config = dict(
    n_layer=11,
    d_model=320,
    n_experts=64,
    experts_per_token=4,
    d_expert=176,
    d_shared_expert=384,
    activation='squared_relu',
    moe_layers=[2, 4, 6, 8, 10],
    router_score='softmax',
    normalize_top_k=False,
    routed_scale=1.0,
    balance_loss=0.00238,
    balance_bias=False,
    router_noise=0.3,
    router_cosine_scale=20.0,
    init_std_router=0.0316,
    lr_router=0.000469,
    vocab_size=8192,
    norm='layernorm',
    norm_eps=1e-06,
    tie_embeddings=False,
    optimizer='muon_variant',
    lr=0.017,
    beta1=0.93,
    batch_tokens=[65536, 131072, 196608],
    seq_len=256,
    train_tokens=429100000,
    steps=3413,
    dataset='wikipedia_en',
)
Below are experts of layer 2 (counted from 0) of a mixture-of-experts language model. Rows are named router (the router's row for the expert), up (a neuron's input weights, with its number), down (a neuron's output weights, with its number) and show model dimensions 160-319. Each number is 500 + 25 x the weight over its row's rms, rounded and kept within 0 to 999. Numbers have three digits each.
After each expert's rows: "mostly gets" lists some tokens that are sent to it at least half of the time. This comes from a sample of Wikipedia text that the model never trained on.

# expert 15
router:498506496505500503507518518551494467474496491485480526469516475526465502472473496525520538480462537493512477548478529457481492544499446491520487452510485467474523477496478500515513487499483519528536496507501530536492509462487501476463505460533481524502506489515534490525488549513510491498510475521456470512474455490488463451503513436492535505441499520542543470500528491556495547507518512556460444481516473473480523501523531521480509498527508495487466500511519552476510542505507479
up0:483497484478489482506506492483510475480470467444497524483498522479501536531486492514466489485501464570511521518478487471475542488500532474475514563535491501505494534501437469579507487462477508492476522447529492523459488526441496472460499474511518532513478509519538491476514531487484525495537472526506489480500515501486475484499539475468489482519500506495475503494516499499513483524495489517534534517478498522530471514533522483461512449490505508506499486504497531476488487517512533
down0:511502469490510499486515496542443524493525496452503543501477521503545515524468462491505509508505507520481529522482505448506485500520477509493513513503519436494530459483549517502520529486495508490503505494519513531462488522535489533506491446510479541526462530541491520513509521464525463484478472528487523469511498498510527485507547521505532435536512503484509535463489497466485489534510508477485477487485515526513478524509482509520506527502475498501465557541514484510503534533493484
mostly gets: " three", " two", " more", " one", "100", " several"

# expert 16
router:497518519551490488475505504570460543526530494507520479502497547440502536472534453524482483554485501529512479510532487483522522492509520478478503477479529510508448451491469487508502527502480531488477514498498517468478514492500506521498524533466550476520504434556495518502527528521482481515446492528500524474484503513498467511494540503480484505491501519521533508500522530496459488519500505462479480475485508524505507514482514524471529495498469517527487538461523534445516515534488492
up0:521496511493525516494470516509483529486505497436517544517466528508526477498492474489525503483487532544479490478480490496437530515461493510533489458479501490500531461498479498509482461482459534468511509528461510502491526509522511514526476502474503535492474521465462480490537491480521527521472523510533504494499514540556478473476467513526518499527515472551511494507506492487477481533511475499471482504503494541496469502503542513508470460485488502488490511503528497506461490479536465
down0:461473524471496509501501519506513530460501513491485486488504510512498518535491554483547508531489473530487529505444524490513463499479497505456488541491529441534490544508524538516501506528529452496453487541581530503513464529458541507510439536464507512473532527511478502522490527488479510539517516481486494532486498455529448507462502489511510478506487479486510499507545467505508485503493488516465485492457512522531507454488478508476506514478560541514529486499537462460501502482499522
mostly gets: " ", " in ", ", ", " and ", " In ", "In "

# expert 36
router:524489558542504517537505490537490500478468463547470559499547491562515494482526504499503469546482484529500519552468489497515508508505497512563516496481523559524490479476506531517534513506483496453514504511513520511505520508479476495539492520514497502493492512497513496522484426447479523503505508519513523514522492457457485509500505494495531505513493490486535538475484524495491515512489520546502474508497452470525559471521536519498457481519485509572513464533469487471488516489465492
up0:498518456495493488488537482526517490518477522502483527501521464495475498474466507509450523496481511557525511484544513462494519513535459491523513499503522532513519495495498463479482476503523494498487534528480492513488474479482464506463557519526539490518444536541495546488480483457485526516534507476509503536495460476499452475531505483505514535507503489487520473510525508528479502502496470517474518469520469451501489507529495521550475500483497452453542478530484500483478556510450480
down0:505503489532514530540479533511503502470551510535477482531498453454486477501491508491472542502514470511530516486509488499528507478507450505506507501534500508500504535488489471510473504472511543464543452504509497471492503546475510511507519495495533470489472469512519479521481489486523522476485502491486476486487549448479445526476549535540496507490489449525485518488540486520509491540481547510451507501500503497456509543518467493535505509468482509510513509501507499513527471504478436
mostly gets: " A", "A", "ie", " it", " | A", "\\"

# expert 1
router:507525501494495503503514527487536479518534526498492541468484450463503505469489505505514529519533519499467513511500487478461492502495520509481540520511502507477498522479495491519492540518512482514564529487497527499499510515532513472489533462482545489510496505467471491462516528500517495483517493465495532466515457508534469501487508516539508513517471526439468468494503460480527519549541475541431534514504480495518496526550456507479508498482543498496483477520531548529492496500539474
up0:486529465486513503485460488508466503555509506507504486483547502535509502503519518499498511498527519495518496486502509497515498500450489497531487504509529505499529531527466498505484509494513478502467500565521491569454413513484502488483492549496510491505507473490503500468518529520484573528474507505517499538529457435494516513484465514509527519468497525457487474477513538464522554514497479472519503518478494546505542478477491508492501483496530540496496481489483498513476501502474513
down0:513547504500522499535497534526512499482522470490527496490463487534506487518481522514555538482497495525514476428479484476536430567459508524484488495472491448486494491514478509503498500511489545467455531512517476537455480490494570482488479465507522541496518483457491511502507497528552492516519508501559537509481504460483499496457508548500491494498475472501516490509509505453517483489518502508460464520471477537467519435485480494493508503514495496537481488487518486501501483499578510
mostly gets: "ment", " million", "ments", "ations", "ized", " use"

# expert 32
router:510515465472482488532480514510473539561485511510475466487496490462520503518488510469507482514454515547497486493496514524479526487508511510527512505504542519495547487510502471481469526532466461525479510488448476458481490517521504508514520509508447481458472490476505517475529488494499503473486538545487483521474514529475530480480479494492452495514472462567504477489499505503459483456495494488564454560482499470499512502484529514496480506528483512499512509497500515511514479512476452
up0:509513513485507506469482492515564488515466516496517542509505449483493469532481481512496435484510499501531561515494481506513526477498465510469521479548495513515523434523476488494475461472509453506514516511475499510480478508483536507510501497520496425475513466454490464521519481522481477496473517513499505534531505517534497513473500448470475550527520504482504482524483554490498513466465461509501532523524508560487496561470483503496559480512465481505506460465518493481493520528498492
down0:498458488533500498471430514518491494497480552497554471495459537490486539513452493523529478514515468481544497534550501546488513516546443535476528523515484504570500519516437475482515497503474466495510517471485470499506505517446492514535519497496468477504500538504499524496476471498509472514504511485498516509508467480482459489513513496491470541492516500467533532519484525552517508510495479511523501529530482518482542471505535506489528476475507533525482529488516497516506532501498521
mostly gets: ":", "′", " –", " /", " | .", "°"

# expert 40
router:560513482488488486474501524486508515477466498491529556454507520487499492486484480515513504512523498525492459498505522486449511483510499482532464474504502528540554495516508461512491508499474464569503465468482465449468512503507481498466482474496469529503475490431509538491519513521499525486503476480498473552511497512459544527493511465479498499492501462534519475506508492506521495434503527519521484504515465520523540489547492460520521501480491483490503506461513527507544507543482484
up0:449468463485513467481480487460520498472532482486514503473524529479488528488544478501490522486512475523500507511510488505519516521501488474522499524525503512516478503485500473497518541516491524515513501521523497501517461480442541487517490472489523546521482495543452535545484481530566532493498515504513478514488478474498483490471533525477488539468504499548497521540518549477536459467490512484526490484454484524514501504520532466488486532468479505494504497491510461509455503500530504
down0:536495497498510507535469503508484467515511482487487516506469533520521515525482486428512470485428517511524526523526474543492487533515498482529515480507496510516517518509493488444448461489493478503515490485482480503527472483515506541476459477460449518469506492508532492471510502471515467498504521528521526494472491487532514505483455508513487507509427497476535476511521448483547529525528482501480560519510511479508508502496477520498516543518544479485515468527450536474514554505520511
mostly gets: "100", "50", "40", "48", "36", "37"

# expert 4
router:514490481494492484469523528466525518448540500492513487473453489524495432526539552533486517520521478459486526522513485479518505556469553526472480498516445488509476493540470472494466503494528479509509511464520537504493477496542539480543528490514484468489520498439514538512515494477493519536517469489484479520521516570519498499483490489470516525482495509496470515499503519487516544466511502521457481472536495517492502495500438491523537459531498512498501523490505510534517517521569495
up0:429488476496493539521537507491455472530530496514507520497503518450461515478495488456525480502534506489519464514518441526539485482521544481530440545484536499495447495501483479463484522496535472507479466507495510474521485494514449524508501478468474501507465523495475526532508471460467500468512508499516526509514519535504501466508507514501461464498516498482494472477503430505537505515468535487517510513502526510473538463509518484506497508524501504516540525547471486503485533526499470
down0:506503466512468504535480490510495471525485489496542467524542505494525523530497509527468493484477498517524505526473471507533472507479480515518461492490477541536505525547489500521483507566478504474509500521521516466448531491499517503520472502492467529526532519521521458454504549525475500484492520499473433530488547481540502477466455515479468489422519513496491501489507519519560487492493501523488514514511458507482491456499520479526490538491534517497494497504488464519511481489500501
mostly gets: " gold", " contains", " cap", " med", " good", "board"

# expert 22
router:491487548496467501499539493546515521533517489501504480523489502522482512523546489476472450520488484453508484479491495484506429530534489494503547492484491428506477459525494545506508496466525558542519534495471476501511530480467502530493481509484534510508476481551498479471502508528476514505489502529493462536477493502460537501457497500547529450470505544573480520477483502509510481472551520493554530520470515488525492466507535478493491493517526452450461491470509485507479494494468485
up0:444503524527482517504478514475514518493537517508518502494492474463537507510512488529447469487483488482447489510496498524494553486500549499536493496491501500498524460526541500523468522498464541481497469478492503511478503547508533509504525467481487514483521533483490485475509482477511516500530518496527514485454467482512532493458529461501442525498515541522589524535501510513461515497531512513502529505546524520483526478480512536484495490433512468491449524488547500510482473473518504
down0:503532490505512512500493430499501495463546535500475505502488507502490465518469510472513516569473524517493496535494525447488519550526504520453556464495512459525509509538514505535488513467487492537517549492494496485481523500483468481497476483480511520526494541500509458548464505508499518515505445491494483458545508477507450515499515522495513531473544458499470497517506487456536543481520503486511518462470492548503525503457507487473512499513495507503493533521506497517510491512516512
mostly gets: "\n\n", " \"", " | \"", "S", ": \"", "- \""

# expert 10
router:476520517505547453505493485521547545472519542482541496508544572526491486469503508485504518530494473480514551498485523508533511466491525520519496481488477450513474478503498481480486464489542465552492448508474498486495496492539508441482448516522523543495482490509517490495490537522533501504488507474509479553530496488461533527452496504501511478501477524520490458486508519466476505505501475512498473515534521513470497442495515461538491509503560520447506478493511444507519489506525518
up0:469502475504486503432450518501518498509503539537484487532500531524524545517464526503498525488463484522459457495481481549474477512500520533477512490458503526469472500484479488450483501509474486500512547462518479497494530464505436509468545517541487504456569498460502507484509439494527471543468525478495531505508468528499541546466479461446484493480490486511509483514531456465517499478501517502529454496506491455432545506552519495514521491487501524517528521533514509520489505507528510
down0:486538519515494541482519535538512513525435471524534466509452482500514472471534484478542493477519518505508549493489501500497512493508487501500451524527497494502437522508480494489519452437492494499484506526539517502511450479442499530536522471489452490467503521553507517532547501533471485502507497523504531543469466521460533490489495531497459523489504529493502514513483456483467489479494538489518474492488504489542460495433499477469507504482521505476496476527474491497454472465513498
mostly gets: " The", "The", "un", " a", "ep", " an"

# expert 59
router:527504516521544495532489471499512492546513535469502468530516465513485480532508494492533529470499501499456522476466496504518461527489487481534540492473517486516506528505475464480500543526495476468528470515465541467490524466449524538534503509491529441495513501536516499516503552504496532463502498507507502490530496546537477514497516494497474501497465509483470554516508493487525503530471530460518531474511499495481491538494469533506473442471500539529493544506505495497513488454539464
up0:508531497492467522466477525511512470506514488495488495492490474518451521527477516448498483435546483475540543479541562484492512491491500494478506491542457565507487521509507508502526536463518534522478497471544555461491511528487545488476537503518528505482505460413488488488526492516517559502499493491479489478461484490471538511479456500495523496495506493501502483542511508527513495536508491479518479471482461507494495495530495522540505530451509519523505493512564518459495515505511528
down0:528480522492518483553525511490516470518475468549478497484493527491529508487484493520506515521485514479494524525494527522511521513518527508476506483464475480457514543509482468488507482518553499518526550503486542519535478475522443492491523493491533435510509492520484478468515536514503479478462505469473500497507485468485450472492538456496546511432485505505472522471494481491515470517465496492548467495504534484506528511514544491478517536503464521517513499534498518523510473458515499
mostly gets: "ist", "°N ", " represent", " Catholic", " politician", " produc"

# expert 17
router:520473467490519478553492527460521488480466503556478443535529496537518455517498534506489494497511498465506486499542479508505499515518499501547564507530505545508480524447497503489527493482502464544532472460478441490474490512533512461501504542516504514520456436510505520537515483537531503499500510514481518510470468466498527531501500504517481498473468525477513507499497485489488526521483488514543513483495505493488490444497515508509471503562507533468529519507489538519490485476473545
up0:499479483474476490494527497500470500503475524450497497519488500466458493492466531499480509515507503542516515467487502515492461496495490515466498520500469510482495510512470492511470469497521519497513478489513510475540435526508444470510503495459482494507448529486506464482459533499467482516517536547470500531485473524478532549502465520482511435468550510475482484502511511536494471521492507533540548497518541521482493521509515472532507509525482481510484508509523487467484463499455526
down0:504558474502500531474528498496454538480474501449461500483475512545449501477476529507476455524488509499481532523556445514497516517475531463482525511526469502506488487550494524533528440507483541552499479478466482508497473486499484505529484486441515515499497463534483474552516467466473472544516540519497491495468522485495556543520490528511476517502491498476477489489492556511500454546467502530510489487507478499498470528467463495489534512538480511510507473543474494462491442487460485
mostly gets: " =", "\".", "es.", "ers.", "ing.", "ed."

# expert 46
router:501530514514455466498498482497488531500508486495504463503516488503481547466528547512502501506450477490492496491491483478534483531506528496486529499486479534500449530534515473475534529516485535498528541461475502474487515502457519498477521515512524529473468482523510522468533468481522461528491533495469522479477510524468501511498523475455515543470518488543472521526507491477507483522534478498491473503449472497498521527493519551485460473501481520516500482479523482516501524536453455
up0:479496451494519466547519471483534484495521467505514472518549491480541469513500493506479479517469501469480523510510516480510505541491479468467478509541508483488509531458459586463493495469491525473501504519535510503487533497513530469493502530480482478483493501502540532489526494493456508519530489482452527531505480504503508495471486456511550494512503490522479502532504465516509557488478479479486449481511482489544504476476452476489484538482477501510505486491534496529459473507472517
down0:505513513510536531480526477497512516503517554458482525522498524467524469483495477511492478545485483498483492499518462449496470485493473469491509545530526465454509552510478502507527515482515454457416571484465496506544514541534480462487477485518495516478487458504521508521504527551504515485517490506497472496524483500487451498488519508527462470542476529491522500462500503481492476491490478489502526483456465509485487515542539517503488465529480469526525524486540492521525476546515515
mostly gets: " \"", ", ", " (", "/", "(", " February "